python train.py --d_expert=64 --normalize_top_k=true --balance_loss=0.000205 --router_noise=0.1 --norm="layernorm" --grad_clip=1.0 --steps=6479
Below are experts of layer 5 (counted from 0) of a mixture-of-experts language model. Rows are named router (the router's row for the expert) and show model dimensions 128-191. Each number is 500 + 50 x the weight over its row's rms, rounded and kept within 0 to 999. Numbers have three digits each.
After each expert's rows: "comes after" lists some tokens at least twice as common just before its tokens as in all text. This comes from a sample of Wikipedia text that the model never trained on. Tokens count by the router's weight.

# expert 47
router:527532514429444412474558491489425523505509551529463422551544479507616568442440579479503476538615511514451560510578554427560442477469490432456413481498493427382447586485438525435504477506516497
comes after: " P", " D", " d", " p", " C", " c"

# expert 44
router:522470545500474452532501467443547503427531475532537487494497604435483565463545494481444481487494601483560464544502508397536502531489441507405400471450565536387336498465571519526542381475494513
comes after: "\n", "\n\n", "| ", "-", "- ", "|"

# expert 13
router:536405335508552467518481492363571604523519498534557483520490499494490518596538473444464495601539505438547542595497486494587408475405451597504507384470531454537442511510447521510514489548493445
comes after: "3", "1", "0", "4", "2", "6"

# expert 20
router:478520624478567455517501530425565447504435530505454506519449489431483550564586484502542503538569485437446440525459456562512481488496476388556493502367642418502463480517465503484486520496470519
comes after: "0", " |", "3", "1", "7", "6"

# expert 26
router:594441453523504507504488530472499570477419528422523479473514498475419481459540503402506477611596546491565484556584553472572464421434486482456457512492486536402455466543489569462573499511562483
comes after: " | ", "; ", " ", ") | ", " |  | ", ": "

# expert 10
router:514469421496529527502488503456524452475527495527623480559584549462504477567628426445524478536594604442432449545548498427502448478480468411551444411423534553429401455446570531530495527481492422
comes after: " | ", ".", " ", "; ", "| ", "–"

# expert 4
router:555522428408527560462452532439458586521506520507515452552476441523514543514547455485525526591547596436538503547451500497519445466436448443478478449438478482583498526497502475477570499496488443
comes after: "0", "\n", "\n\n", ",", "1", "3"

# expert 2
router:572492430440501518447520544464500451481456452597611527447551554407545522507536517457495563450491524519555520511594472357523497516484543384606456437418518450516424454401560545521503497440532419
comes after: "1", " | ", " (", "2", " / (", "; "

# expert 16
router:492460492434476454493343539457520500427459486467562489529434565439469522569522476470417428521494421531566452510518525431519454431511390546503501433527528498473413478450588618519477464469549517
comes after: "2", "1", " U.", "001", "010", "008"

# expert 28
router:513449464467458416552511516416533465445370557573514490500526544558535621525457551453542421527466520424466540484545508464506456450494497436495523508318481548504512510502515571468494494456527591
comes after: "\n", "| ", ", ", " |", "- ", "–"